python train.py --n_experts=80 --d_expert=48 --init_std_router=0.0127 --max_grad_norm=1.0 --batch_tokens=[65536, 131072, 196608] --train_tokens=527200000 --max_steps=4209
Below are experts of layer 11 (counted from 0) of a mixture-of-experts language model. Rows are named router (the router's row for the expert), gate (a neuron's input weights, with its number), up (a neuron's input weights, with its number), down (a neuron's output weights, with its number) and show model dimensions 0-255. Each number is 128 + 32 x the weight over its row's rms, rounded and kept within 0 to 255. Numbers have three digits each.
After each expert's rows: a language model's description of what the expert responds to. This comes from a sample of Wikipedia text that the model never trained on.

# expert 62
router:135085185089115134101171120140121117083159116148100101143192097110165126090087144044122169133113159084148115131137182198116114185114132100189107145155108120128119209184122130100116100132144094133101172126146111100153172119169100133194121121154132129157074168117102165196108159147136132137107108156120081152156132182133092138152162171148120130115159217117193151106122095157166101084106076148157167110141193133119106182168138197118135100124110170126147139132104106160149086091124118056112120091139094142165171148109167134137138111166183147099103132150122151132154135119216166099140130098159044112112089146126155076127103155148162099075107084126143093130120110101228126089123130177149165120181175132119093148112190098108096147158106087145069150086142139150165113123143160
gate2:148079120097098122155194146142119108161110106117099103091180150105146130125124143076098095062134166180124161094057172145104126124077180115098139100137152116062156137131095131147091146066087126067148160136101119108189131171155128197148145136114131131110142094097136089115129145116113128124151111094126112120139065164119211129170094133118109121171081165109136145092133139157093104080137121157117144109156107071141096130120106138146119119106096184106158130112114126168139169062142112119099149198128126116103087131126164141108167160093151148159114118127133156100139108122165152124161114138134119166179066079155122090099067198101107119119027152071176142126201111191120093096126200145108195143159114150126191137104161185033156191169145136161124125113112136074114132102075132
up2:123130141115122141100105137127090161162131138137108117153111084172131086132140070081238129162152155129147127108174135139126154161154168156105098064133073093177111162097171149081191147154185078157092084135079116158112150136129058108133127159179099159110120131124130145133104206130144156145068129139133162109128149093137201192131179146168197121179069142099163110152120161127200115146195106167073122140183152144142164125103111083184130132138127097151120119128177112090179148147133096106121164109124150176152102083176145171145139146136157147139117109131160145184145125086124125127074141128012116158081157110092163184159136096115160138167141107139120148143136172120095120156152110078098168129146152126114121150130079073161085110083145135090160132078103112106130118073141185
down2:103093110187139113142107111140151123165169068171181104107166130173152126126114111099105153091089193135103089191119124155171128097181136190135125171093121112147149059108121154132143119140098112123109153145142157131067146164110073111119102105150153126087096125124105157104132154126102142172165136125133167154110166107077095140169100094118090135066161093093106135168144103163174096143141169177126173086056155138204122119164133117120108097083095065147108138043144109190125165172118138117104124114124100229084160114189124126104117145156153155191144093113116129116147142152086127074122110113132151123136138181117144137122172106103168080119154146147129212136130139117118058193152118056165151080119123103166092125128076125125089133104147115096094071106089094101130182168138053
What it handles: Commas, in, from and as after names, dates or places in biographies and cast lists, plus country codes like BRA and ITA.

# expert 25
router:117160120145137138141128181093142089182116169089151130106073104161169116087130143155168178147105133131141059114092078127119095098084122116084055114118101141133128195080118111196093135119144120097124156164124161154136103174095082178145139161175191177133119048140149114119124106136057115115129160111161110172143184119163090194128139129135135092149103144150126095119115107131142127115176187074141092156125108141095102183072123107137165119097159115103120160112115131100142132114193109140078159053143112081116152122128114060147149125083120139154138138139108103082112064141113152193105114117150079133101125098099166130126173148123103139159131166095108013095235133117144130152153123150168090144127149202063181130110108149110165140052116082116134140162150119138111140107145089
gate0:119089160124123079130071144151179159154121122099131091172110155141115102183082125134112187146119152130132146140108164153115117123180141087104128116118166082109132023168143164149071147122164173144157170047129150103150117146079178171135141041050156089130150139140097090114105105188181137091160141126100165092147073078160120166130098099146118067166083134109128111108145086152114214115133106155132106192152127096173184092134142131134167049196092118138123144113153110164160153120136118119133194156127119173150150119092112126120181103140117151091136094101122109142142103128077097096142039101097127175088071138140093213103108125131127089135111132090139103125081115147112070082140129122099135089130176159091132137147156077108154129147155137118183099172119146141128127076122101
up0:133172145179180205127194134130064079115174095137104181072121141143120108072123117201105121114128086113147109110135133165177133125087120142106198144066090148169131150109120144102123086154032108102084126142115111136109108120185142105106101181134080171118098116137181143079207142077092124172086128160160117153107142116105129119146141114097118190124138118149158138105161152121120125188114125136112116091098135179066112147145140130097068206113209165133142096148103207127087085138132106159132143132158137083133139113094107162157114098088154079166131131163155173135108129135201139091172128159158189092182148135132151111137101114130121152151112170186172170137121104122092196136091103162122137164152073150108105102106132217163136148135097139140118152152108151162153129170116134
down0:098088117121137124096000117099144134129141106066104121053162125097113158124138057126077086065113126119102157130132158134120132140142160122152183123128134127118142136100138133093092115085143132101123150140116120118145124106126116127122138145161092114116110158087106121138161123117143099153145115162131150106178142143114155093113151137083082136112127029090136137112091123122104111117121097164164127085143142134136145078141113134131116140100135140146138086177139135141186132129137149126115146151137115134154090132133118137124105117151072114136119137130153113151144122106000178107156125139123255080132138125205133132098115085143123063171144130139120187119106139135133129091106132141121130164138205129124131123159139143100144148118129135146114130136124129123123130117130134
What it handles: Bare spaces, opening parentheses, line breaks, quotes and dollar signs right before numbers or names, often in tables and route listings.

# expert 32
router:156118084130136143109136157083092129177139116057168136106165116126148101131146135139125125125074156159105124161147144106098073144128150134101135145124098181129151176099111111184146135170177125135186114184104126145140163115158114185160189136113134186160086123115145157110144124142151149054140173153134079103151145166168129084128131172109121139083125237186120161174103141154175128152136166031107122132095082110066129175136168101140130123101126137163158115154136106074068171107140130155099109124119167090169165154090079123174169124133184074088121124108127112121132093186115184109089104221130099135118152074096136145112164141147187158036082143100127099069181139115103130114089090146147136104115070132117138114116148173121100134123148146134141135234107132132128135084108099
gate2:085089194132146150130115167056087099190073155077150120094116113081168100119079127127091139157110121043119140123099142081104137082129113125161105099128117152170179117101113112132137138108084158128125112107122113092158130170115124100084179078161183127140085111109075191155137114127111116146146152138065178124095094130144187186138122093143120100123152165134150126129085130174112179133130103129095122128184151087109234125103144139138148140102183150112111117122102129119138170121146085194146114120145153107126041090044111119163140123102132149099143090110117144185164154090169109120095154111136146116116093128232120128053118151087151123085130094191076112154139066126069094093152099118095148185165084147165097117139108157119109127135113109185093170168171167110114105141105123
up2:150088105071146103099115118176076160087098149109082104135072150218104168130127066105134157135161095079101128077106130133180148115151133110158123169142117148173092119093155116129081150112186082077213151136111130163098137104077073149138143128223123139101142103137127133136139109140113144147109155105193154101114088186132113113136102193146120121211154125092144104081104162089127099125102198110179128107181141152177179141140145158088101179102139082133144133101154123193112078215136178168154096099135117115142181111149093130156077113102126128136100129114112135160147093137107087134128159105124090167103095147128160135076112125154160171132124108133135121104184131132095124113151092182189128138129159176124134170118160122162125133118101132149144046120196185152133136144195069
down2:143092070140087138092146131091092092139121145169160163144099117097100158119106113142132153151116077106167151133102162169094172124172123122144062152158060138124083091135141104164174149169117095112098124148117142163093121088093221102123122143124125119122106125105141097169157086112150161092091146117132190121095083171170087129154101181150124090135152169133129127077096160173129151121124203115110151172208153127134158168125081072105082161152128136096068092118148106154168132096125189178072136152135140110134148153124157113124089113132172061119090168139127116133063130162155115106165060073142152117169077114109099159115161156113148107073090094091117109078178089126135143141145125100157192111076076078145121055157137138184148123087089110136103143103150195090115178064151094
What it handles: First letter pieces of names and words such as S-orge, Gi-ampiero and dis-g-runtled, plus line breaks and digits in coordinates or times.

# expert 27
router:123144136145124115125241186082140123194123169114131085093194129190239106078139123109133126124073082141130079119121128177093107144099125153146138163116099164129123196127149097134107079106142135133154164155140152121101146142106140177139179190151197121156115107143156134128149170102078153115069120136143155133133154162146047161114118121098154155141172207173148101127100119138096063107113186138128097115089121159126098165095138134115134114171146117097188115133140143102144134128142103104119112129122132114118096137134099207145110128111201147079141147097089168145180102144093128213098147129131061116120122167112167108168141144152159154120093115148092113091120182095225177133165127116138158143155079162086075129109146124190128128071117108115118143139154109077136183136153147
gate2:155153131146144141127116092202158122103147149087159185138136164095145075109141078177127142110117157138105095122205174178137093105105093130103127117108116163125070160160148142126150110163136074078152173127145133186100173124128160170127123124081123137096129112103161119173202104164120141119148163136129111183116132173133160121156076164104130106136074138212121114107053075190102135120129135149140133048117105148141098117116173136104129111059158111120133107147089197112205060134124155161179134106103167161185124136115099141156178140129103171150132165181163116119111083123105117150104131115107131123125133164098143120146072126192150068113125161080129141077127174180157117083122143089133202166179112138088111199129125168117131165189179143137126075127155196121122172124135077
up2:114144156162165148127124084125137116164156106118099099145075163151158128099123112115122205068139108127137095134125135100148140224126094140169081096136084150162147132112167127136135156117085115143109087106158118089142155124090094101132116122123101100079069110140081171097138129107121126178105139162102180154166124154114161055076126130105192079119163183080060094082141129163137179128145074185041094131169099124179116097101113102153051086145128111141139104110150142084157087079160109143132142171066204104127112094147079200139173100108117090135162098084130109164159072101145129095103091141157117109171116135150130130104142162096127158148138056095150161115066120115140087171118073111149159130147120154073147083083115121097117182132194092126126152127168164188132169143133133
down2:137172118069059140117156156127068152109097104102129120187143116160168207078134127109113113184137068126108089115133110138127147121105151143129168116117133118187112144145122134063146083146145119078113154105101126164078145057120106111098177128072145110095151141086145135086156118091168134152083102115129161067115151122203052099114140158099129174078123100113108100154147141103101098143157118099172094136099148139101079200120140167217131094148121144103220140162157113108153171134131151153097109088154151167184095138136128080175127110160095101129173146093062175142103182135140117212111141150090147133153148164170126190139135084146047105128124147140103116142075122109133145139158109180159130086151111207157082104113141117134131132089119129183089147104083160132145150110157170
What it handles: Table pipes, sentence-final periods, commas, colons, heading markers and clause-linking words like but, while, until, and.

# expert 54
router:152140131180119128159160162161151108087125116168159115118139074144092106155073190050123124167151103108132147155146150199119129124119126187116063124140120143112097166167128114128172186157155097165122127133138085135150185158130151117112134147123143168138126162131113142152118137139144130189111125102088107152125164104201089128129132131069121142167096189116136137127114059140195140122136195171127212095118160199138073200141174143131131135173108101161107176119146139139132094116119135072149134051133172141105088082136137151105138175119129158151121112126110180101100150127165065179138130133123077137117109125107159106124132168137126123091096126123143103095142152079207137116224119151163074121114168089133104221137120125140071142093128066119135200063165111136133099172189113
gate1:157125161142108188119156153159172177117115109128132120148162091106139069134125133102118124178152124134121145135156134165095074054109152168115114066124140149141183091123153097161185159122123105117106130122086129130082121129170090177140119081024146136140133172149126131147164107133155133078097178142140078151087140119125192192140181151114120164177120143136176160117087034087106144088149163092174125069170140135146191138118134164140168112137032138080089134134129128152086215133179122145126168088111116161118092155160036124085123085138103156116090147161136103109171123086116148125112132155119117119140093153129180157102067118125139116145092151070158092070157127142163092121193184119079191126172140133118138158095114153106156123168084127133139163172122158126129131135174149
up1:135140132149118127087162166138085089120129120140093120166097062068056098152134158078129105141153109119089110131187139168093104049132086166126110096128130131084176123067117087157134189196172102099104107116162125097131116088097133137133131129101220140156131124153089159160193125134131107121143155105149104165108155165124190207124145117129135154154116156124200171153129060111128110137164183126142148082104138154094152164105176183097154126147079100053098142128120161143106179132123088121151091097122108165112117129178089104075160142140166180172115119186125135111128149069154130080159121170062069112158120158093163093112105101143147165112110159111158063116119177119183114122145130141100178132156154089112139196098115208120110141167083105120141146112150141087106099098163161
down1:121157146149194107117190162115100097132147127116003087137156114083159094153146124120121127098097146146154175059074067144138104112120144109076101113092107097103108101138127177144111158137105091114118151170124146094129121128186133107130115163107128141123174148176136146144088128147137107160118143128098128182100115116160125133085181119137102111136097164134171069177129166078122111135134151133126137103092162126081137139111114131121138140160170112132071136176166153165113077115153123109075140137142168165104131157150140135117165156171132115131135117156082110117139124143255135102147125085087000099145117107119138126182117109123142192107108135151083097107133141129123164185121097141132103121102120077111076149143158096133124093125103109127124147109148150122113156129170113
What it handles: Commas, and, semicolons and table pipes separating items or clauses in lists, tables and running prose, plus although, because.

# expert 42
router:137153160105217139182120131087131101122103114124147094161106064190120106108116142151182105187143084139156025189164171137101177130166158135149084114097140133134143162150135124104167132142108120158123114108142113133141120201144110139130164099106136164019165164115158104127092150140090118109089094098122103074099172181130087155118120171144079169160104093131139090132153102108180108139148128162119141134124077131131090116163089129104164127141136102125104070146104096138210135156169130090169129120136145118120119085160130138116192131184073079122124101155098185176109166103111017183146133125126155114116081166095095109086142133105065161113074105106173132086108112179114150101138131102141130130126153113165102142185117115174138112175130151158169129105133155186088136184076113
gate1:140134115103174123103078124149119173138117112068174153163118185107117127135092075077094147136130130123141128150118093058114132106144140177143161129115185135080051139193160125144103152153075146071128126141148195151140120139125094143128106080043086162164122074133190133161101144120110107140078181112105087096145070154137146100165113160131147111105159116142154171135125115119124201150166152102137108074153145138131137110111138145127177116171143102063106135116100138219148127181119122158102171114075159073121118141105128094102161198137057088126093156099135107148151112170068055139130116055122144088156122109143110151087153129111128091155132126076120078105161140148141138126190137069052188123170128172148104129103100107136146153097127105144110079182151159160170155119170188
up1:086087141140095173120156139130179179132069131130116128131156125113123102108094137170088137103103177126103173096155113163119141174114083126106146114117170073145166112108100189112202137093147147135143117131115175090133096147122127094153170123105175129104129143141070077090140128101149109112157112130114186183156092053132175216093119155098069120107101118151057104094130089126092085148110106224146131075187100159140138160151145171104111099092091140115092095112220159099117122081083157164184073117126095147094126088059146198105137097109195160132153131187066129107157118075147125123150103169114152179104178125156151152144105117146136136148092136118127178153103157133120145100162114121101081103145177146065086117140112157079158110151095114102158164097114097116106103123089104
down1:102064091088087142133100111117172140125108127060114167081111107065123167138196170149122144091150124145148152114095135083130129095207153141142132135098153103218158105078149144144100124119131122127133072140112139121136157175129152165108120103089140058124144125123145124101129086126136111154212100135177117150141115107139175134153174160137087095148108111146147183128159125123057135094132135139135092113140113147155184103167166092119127127080148144110089106088151161168150185100133168157182166135090106125107090110098135164113140166105075165132097109120082134130188157116048163102149118125161192116093100101097181151103098048169109076098120217138132175149090153173084145145174079060125137176126172156098143191118120118072115155115144140101052128131143171090151097133091134
What it handles: Conjunctions and relative words opening clauses, such as that, which, where, though, However, Although, plus line starts in lists.

# expert 21
router:141118127121147161054146142090109162117116174101190131119073129113168135081102170112154074141061133138172094172029090107104099104145131103112021120139116127119115147090129060154138116118144147133121178167143183124122117116125120188118150146123215186137162096150168145157152068126089134167130156085148124190118136127114106132136143145110125141143121192162136134137123108080114090145183203136088095119098112116146148137063157134110094159161114160092102145099143116087098137118133159101113105114132117138085116149139117040131187121111147116106167113193101147125163098111101128168139205128109077122126128155053113143110186148126127183170158091190151132151174193149105129152192112113157052131153078142091147114132115125145121138102095107090143191131157087091107130124175124
gate2:095143130064140119045107168105134143113164160118125103153147160165148194139097138097148119131084095163136110030114117162207115154107137147170148086100205175142176132160183120118090165118126134135140178177130170147191184170183120117111108116125113126049094108126217193117136094112136131120085130126115142136144120101144136157119144120092180099126097123114180098145114112185154191112101078134154131133152135149198144120133160144101131105123106123115153147126126121108179067127117130113119130146098101117114131086032138126116158116121147119128148139126166166127133151082109112141114114114125169135104201137129095194059122101137154148174122148102113129115141014107131181155151115096098085117097186149159101120102104155145131150120125137134228058127128147129130142081115196
up2:117179133149085186146152145114164104131087086149106161081155092178042053162169139148095112110143110110075143135134091119077138146173127114102162111115110023136165122117159135137119106127155118152181122120161093139099162055170144142105089175080123111150165141070115138122194129131151086063181081142158139134128145109121089103103054147079120175089122109087073162148118153146129121141162095111114125150098063097091087106094145123092117128131085120164127073171133211098084138110095133080126137114189155083108052114153092134088098126126144093130081132169088130139113132195103125177140176156119138100202135129124119124139117131120146062117127163175179170146114122126084176077098095191136125106154108119101134110127143102117140118106146126108132196099147067147094131111136157
down2:178059102107072161180139126142142147166128157149105163103167131176129099104123133123059131064162122171062129102172147135125164074154141151184189133112141116142086163153105116112026127110084131150159160139092073129179133091181186117101184148103104105098142140122164112141104133155172037147151124116126109110106160129096146138137164188137119114136063066085138140142120082080057066139189076110140097081121109125173153102110142120117195097077138072130113114123139127116144202126111144095145172137111145100142111179113127162129137131135097178129110123123129123171177156094058121121169178179121164119129134096164148105124175064169080061190115158117127166136113135134127186102116143114142129114100209147111101118155151147131157178122128094105116125106142114115094112113137114
What it handles: Bare space tokens, mostly in table cells after pipes before numbers, plus odd mid-sentence spaces before a word, as in "drafting elite".

# expert 48
router:144130156115157164162126120128156145049121129136186107129085120183054118155145191165123128167119116115097127194164173126129154123129151127120000123159123157133129144117136109103170183116149130171084077134166116103129130171126120098102138129086165172116145165127128140186093174126084143127148138050149143066102153129125083116106120144140136134149104117114149138096140118055221135108150173164147135135128107182116125123150136120112100178136122145147086162141148086147121115159109157098167101065148188120161105115137132035130149166133077093122146103157123175134090170090081074121113140110092148179138130121092111064127157147106091158098081152211142124091132121151113133109153158140181046113065161110146144178146083111114090120132134152151142131120136123139160106205128122
gate0:130073100132191180080112127167122154160084128138114148127096126141152156158105097127127121124116098119114130129110136085124144109113153087170128151129052099130177114053109091100175147131164063170147117140082171086163182150133097122088114124135061114066139138130114149136161129100117183099107135098157152079101171146091085108120037150129111152119131128117147213172167110099125139147156136100104109112146127131087140151067177109105127119110064187168139138138076120126134159132163128164103130105135100104208134195113143151191076074155067136145159152158121100120157141143146100124111149192150161114126143164154106121140109156157199066116208158129149145133145038108076107167151122134127172100104141155185118087146098095109105134069130151083198177128124081100115184144148138
up0:116085117128099110089115115151176050170154134079088102068125134139096136122133083141157144138149143135117109092142164077131099167153045142107133108132154099099142179153088145141102126127148117154208120121139148171149151103097177111094204098181116119127134107129144117076118163173133133090118070145102160118171204166133150145099150122061166115164132127124150138140121141174125073044172138131171136128147099114065062090118143128138138166118105112125132128102141185145123161139108101129182182148125120124181088116105125125126080113143161129183145099130155116112136100174131136111104141058154114082083142126110139087172148083072148122093126169047105030143115092111162137144086133089089084086103119075127118178089200153117110158151143070156100097133057134139133120125062175
down0:139133094141105160139091091160135215136108107133133162090098132117110151142106116144134111187103163170092137145075095114110108114155146059149225129134151132074175118061175103129104158125175108105158085081138133079105155101115127157128187165089165135180139173130128127129173128120128138131111049162165115097110141141145120117160128058138110146148112039121107122128177110188114141106132122115056123182116126137166123092102178094133148151169091099155121114139140027168100139126140086177155127138149094157167169159065197101107132088134089121105124119162154122134118141105028122153115109106151220096137134187106132169094127058138105164178163119118110187126171103096129092131198126089132118125084159140173124130151135131118117102111127129085117131104130084094077154115127108
What it handles: Bare space tokens before numbers, and mid-word fragments such as s in In-s-pector or sub-s-ection; also modals like can, may, does.

# expert 19
router:103149144142140090165237119080133161121120126137071137171220168133180128215147077122180071094125097131157125113163158143138100134098054084146149103185049103128124103152132214148173120151143100146164190104085160166128099116110141104120114152110088179106113104091106125090133127138160149112090130148130133126105139152114103193112140112162147103084131185089069090197204172151121116115208110139156113117117130119126140137141100119122092138128107154165173171109081170129107177085143084137134117149134168173127144098099140182102080102097163153148125124091107145118112138075139139198152112116171091167182072106141153147123118135127133122141154121123135083141096117085125149171130172134118121175121154140142102100097118126115112092173161145144183159162081128036164146132129146
gate1:145070132098154116147103117093123124127114138083132118155166093134142082126131099084144103104145139166158093115066111128100104139126142109139133122160089120127133146105119094125161107105117080135095117126146125078118194107187060114094157149102140078022110117105102086110213129189137132134092113137110125092117184094140081163143135178139163133154153131155093091118097137162153141136143107118098101057215165148154119080180154056093135093192100162140181108109141091143135163152123134090098134081136087215153150173207117192115095152114130202055133094141116144168124128132092089135097139107148124118101165084146123097099102147153121167134107128078111050168159121164114128106150206068140168168134153125165112127113129090111154127095167134096123105130159160176118130060148166
up1:144122125171174108075139159132174070168116104126146102129133115157111100112089107168140122131149112137102151110094122135130092132161134143111078078134125085093052164132114136197180149090099109115108157140147134161186084105198104076094186134170137115093113086100073161160078115116112197083048147128183233107193188149117177135130086139161118164138124148082118087124111121152138172132131059127105170078087119166142165159133128196102148197084095108139186122150149085145159088108154172125164135084154126123183097082157121200132137118150100168078163129161204139089123125092140128133112092113164093117098133170130156162075136119135134132161131118137149121082181163143151173172151136125158161135123122115143105114121082122109126122142146094153157137134141115155182124083067093
down1:066177102082173109106109169124151070081167102114132144120072171086091105139147133138097078103170134117168176167115075150104104161075132115160135165155157126143175160196092171128089167059136115145163167120160115156111108120083150146126162103132177125109163106166127147101075093155146125119071122094133090128109136106102062155096142112130128161129148093144204145120127107126140123126121092097133113138119126129144138153170150098127094152079187095147124152149143097082107118092175175137109097184150151113121140168114186121118125147111107092173112147164206096099104154140086167118094093212080121151076162137142121123114151127131139164079160175191126111160173119105116093142115153103203089046088147116142121154157153154110159077094132170230086065123106164077114112141155144
What it handles: Periods, prepositions and auxiliaries in biographical narrative sentences, such as to, by, with, was, After, Despite, and verbs like rebuked.

# expert 56
router:134129066097141096127154096123122159105097162179087182137108133172018142169150114122110128095110156081121143128136169145071189105124082103104063097113131156114132100105105173123135111121111121161127054151112104124141127132072115141062086148079102102084109131080090091123127115114116111135157165089098076069105119077136166093120130108139073111138139156155172125132130134114113132137101103238115189128162147213137118138166115124128120148181176094134103116112123079122160202148158158103133130118147153135103114148116168124142122149084122119159139104101115118142085142147147085139126130124126082141158150126070093033129181137135071210044087121170122100095095124139085120088100113134126093133084222080124105158155086140157143147123120137138108129049118132098177115152119159
gate1:072178103162175152138170140143154088145130106112129155148088075142098127094153103103175125145190165170132116108133108117092155169114197130113111122126125124117140098149152132112127128129125164161108153171074163148163125084160137072117138101136149124088103066161141082168088126087104100088100138136113173114120137135177193123080096125154128093121140131140072191140145121137154110130143139104119137176114089088119126109208180156072177136093085155143111084095158141112176172101103101076108125113151172132105098164148167212089100144155061111129089099137135116135131134116113092084107192142118108165121164151113167124116144150155105105138064149093112147135134136122157123145154108117139255125125157040229157141180170133130120141141098153164129112192099186123091114124054104
up1:185122182149125136126075093122169170133148085101212071139149116148204118084109176103094101166080126154062118165179151133207110162148140156148103086101137112174120125100129124105115169129100120109147165145136111111118126097135105137177117081170128160118105121115166096169141175110112121057177088142160177121168095114149134175138131107134141139167131113079140154096122193162088144144176122127163104095088134112081151125108111102095141089061154141123113091173128164183064142153105137152135115130138099099185085072127051126143115087184150122141113119136173145131147117131150193132103130128182220140129158102119089194116125141079126092163094139157141079149084124112118074139053121154161145144150122159110117040127129186104139122168141192114100085113139185147146153143111136
down1:131116101092116109092170084122121130107189111144047124108130094174113134151134077103106188116153163134199105082096139158078156124144104135127104177129103127106116149144170197099124164141134123123151155118134136139132134069112202168086066177063121098116146128084077119092118128083105148097056159102098115154117137126108154137123223099168111141099137121155066126105184092111079095140090105137119189172129167145123135098131109153131162130120121101135095119138112136122140146105081125097137151119098145120137178186131202083128127141115126140140094107143093112139107142104202073196139138098129056120166125137118150106137130116157134154093087138121178134111182136216139156141147138075166194196145105116128174193147120134194189191085083075137166094110109134166109131138102093
What it handles: The word and joining paired nouns or numbers, as in "Winners and nominees" or "teachers and over", plus pipes and Thai script characters.

# expert 17
router:109140146169139090085105114087088126096142136132188111100099124061098113178096232132162091121169074152102138130134139119117109130157082108114000114138118125192128173167128144142154082141128146156111124113153158154093133143134110148060076118152165182167173090104142091128110111149047127082082176083128093184082143117143111151084155097130140092142174178139129127160142106090153101115170149098131109135159129111118141164143129136085116164116140099119094134117105147121068119109137111127116093079125121142102114107116144020121150146140105126115134167151113127125123129119178114222142137137135090095157123116124172109118179128118099171131166143202140086120200181098095095125178105140184044135172126134152123137099099120138137101169102110148130159138100135089119125156136113
gate0:151130115200203173069141144131120129115148117098166128095076108097197169189114164153109131127149070147149163122119121130086147076132200107082081122138120233147096103175145125137164144137095154114088153129133168156126122126158090143101110055115139118111200169177149099144131163153112061158136193115148130110098122105103136131148146128181148124139155162143127121117085098097158108153108118118098158022101129087137149093146125106132085108142145092099130146153125077106143099086129142128152132111115116114105120156101159095146168108114094111139161088150146103158142138131076097129116114155130153178128175131118084146168136075127131203127125111162180190107148129126114154083152148143154139173085152110121154203039056127101078166119090155081062121101149126090191085088174120
up0:151130098132073105084099128212137147163124112122159123207143076142084164114115119071136110132164119166043094152122130069120139184082083091148141114105144097116149136087158086088104143103163148172133126172145099170118094198122143109111149159122114106164174034148135130090135127132137102181156114153132127092184180137115159091102095147101119154113078064097155154166199093154111169110151102128120201154112172167176119123175105069046169103098190150113119115123103118151177125193126124154104125078119128090130089135194135134143130135102166175130169170120136126109030162098106149100151148135123167095118174084185134119153109163132084115203108123116117214127140091117096149121122137126118147150143117118116106132176192155158120138151131097130153139124158144133136145109131120
down0:139094153121111127108178106113102133121152136173076069139129103093118087135152053159126191073091118130131146116128139141129136115131138185127255140120137149168141134188164115150131156111149129137145167154167138124128129129120118141135070124141055162175129139129135160112153125118138143092147165186097138137092112146083138171138169143142132167144110125133101101135130138181110075125134172150122126146125144108138110175103078122135137168112126111138156135119131200115174105104155134133137105154095170140137138128124088175138099159110158128133122141070065122094118152094048137160133135105145099128113140145138112142152144129142117103129064125120153082141165164061170101136112162155100255129125131112141108112103129135156137134121151153143115097144146129167116119165130121
What it handles: Lone spaces and hyphens joining numbers or words, as in NCAA-record, 60-day, born 1995, plus prefixes like ex, dis, poly.

# expert 22
router:154109134162105119115086097152166125134106147033176118095188154099093122166133170170089120128130156140156205135144103119131144116165219171159059171120145131141168062189144173130132102081090168143138155098109115120137183128149173133088110096078163118131113117082164121151138106104190097144117138134105182157139150082138139119130123122134127149202118026139093144129096044116111141153124124139116102081171095119148136113176129097162144102138131114113126136112132126170112192169077130127159144133101116164123031109114099086103147173109077131111127127101090134136135129092116083145148104185138171140086121137191139119113114101125120094126123176121134165157112151123087119163179181122131076156096198135127108193103113091064113171181096126066103128114112173102139109097059140
gate2:136097096089120140107170135146154078163131181133123107095089164117163062098083104145145159125120105115167137136144174151107161078061161105144154159141123160176156112120101158157114171152159075063097099108129156145195110133138188126073080181121135137094200138142154062125151172157081142075036131156177134140171136137133134145103145163124108122091081106136141121104112108174081074140131126169115113116135082113148098194126142112157118121147062125147125090175143167127131094104136126086114169161131084197171112136120119185112120140101127091125178153167109033149182142128084167123085121134154102095126172155176166089140134145113117146100145136100156157140099100109141111173193125163127169131153156126128144122059112080161129229128101148159110124080155071150080141084107103
up2:139114131129135146098143133119122069155139084177117108190164120125164164119120166126116167156085202110127137123116107115165090183194121093139140136133244172131132116122152116127168098117123149095158178089076122145201140100132142076176163093151167101155105209127153101148137125118134104136142143189078054093093164163082069144160152114126089057094185152155079157134099151084168134133122074126192149114172141082099163033097089092108114123078206162146096116113185106115117096120140105169103119125120128174170238110161127058086134121095143137146097127135159115103143172147166176146093116103141156095148107106149132140107116171102126123119163118118109144108150109090159133069138129077141146182132088111127145151115144141184149101120107106138130152124113158126131126132114105
down2:109087161076098119123082149142139096145169099074147134172081135177142146109138103131099121138118152115201138096157141081104154102141139099165127141051080135193166137102127159134173076081136114108037078167143198121125123062106092222166146140109083084171095101051072094131125105139105043122151117164102123133132177170159167162138155110060112103110087165147131136163131162104216119129095105094086109118151099161143138119160122141079092143087147144140152181109164149150101179147140145060169125165126144161095122166136060046112141145130161084136118111144085105142127143096110168118126156078135166153108132140152182145158099114082125121145138112104116153133127094142122065116157077089130145127093155093129168115099106097124148152149138093155098085130114103124091125070123107
What it handles: First syllable of personal names, mostly surnames after a given name, such as Bur(nett), Cy(ert), Fer(reira), Ge(ce), Da(tka).

# expert 33
router:160175130158127157093120174086125092157126192086136148126110118115186211118099103168113149165030143139206076142124099181112128151091131158141148119172131144135144124117112110173122090145148126096138119135082146134141096135100133139134112194130153147151132158191122147104122107123092094134090171182167127144084116107123133110134138134150102154127129216133131111163115113174176101145195161088137054077109114102162121118119118096145178132114163119155173094138083098104121056108106122117077156064122109126111147159148110121084118092089211182155104110118073162137113123201139150165061150147162104124145128184090134088145172134117208175104197126095136180124188173077161100188085146114141081107105122127121075117123162160156146092142126085110154171146142125117158116099100122
gate2:116136109150098077099141157163166099191104100051186104116153151106144112151082104142080162148111053117139133083118120128155113100117143157145136113140111088105185090114127120142134071117123152120144119117081116150157115103129158189097081169127085086178126120106174102105108140078168165108102165183119202143155138108171189129131149150198049149149093107181128112139121172155199173156097129131117183137125106139128153120151139124142180111142092090131130128162067119159107047134166109165155159116108047131140067140112164140104119114124161135113112086072135079136109178102125088102138153155135183109163089149190181075000152136156120152197125124153160166106143126169123118157137116118102136159109123144125146112124121130130107126145104153176133205113162107115157152111080153
up2:146104128166156154171131130070136131156115156096183069111110182119090117066125136145120180135172141151197144140160119155106071102149123122129084117104085130134203164178083165080099106139170116097149171186155126143164121155111101110144102108111121086149126063097178101078157176132089169090150095156148170171120168092168151133131175142110104109067140185107151156115136146171128150187149113110103156080203137119111184143133137168190150102084140097118125107132121140091110071165206152134098114169111146153119100051129145128141081142063097125114108127161146133137159105130135133158140210157095110106108094109105091086136123159175160166116155086154102124143102108128184129156136139109140124108177115187106108180096082163066089131176178133165105137059096171160170155121109139
down2:108148121123165127116121109118120100105157118154172092137110127135126148154099227160102140076148175068108098154106052128131116202113148113129027111144119156129109177131102166128082093141120145140119128161143156206168149156185184147162136178112124098120082172131100120110069192144119145122171146084121117127088181103178137157136169145135188138119145093083150125100124135094118174145109083105120155129121096148068149145169156086113172113137151135171169130166172112141166127154109128145158122134112112153087106148103112134181165127132198096134126177176116126111099166147194071150164123100168116142182134098162148145131112119151084140161121106156138122147101128154118027151112185061145091129118156113100075091167150099107059131154216075121160084090142110113181139098159099
What it handles: Opening letters or fragments of a word, mostly capitalised name starts such as F-elix, Her-cules, Jer-maine, El-fo, plus digit pieces in years.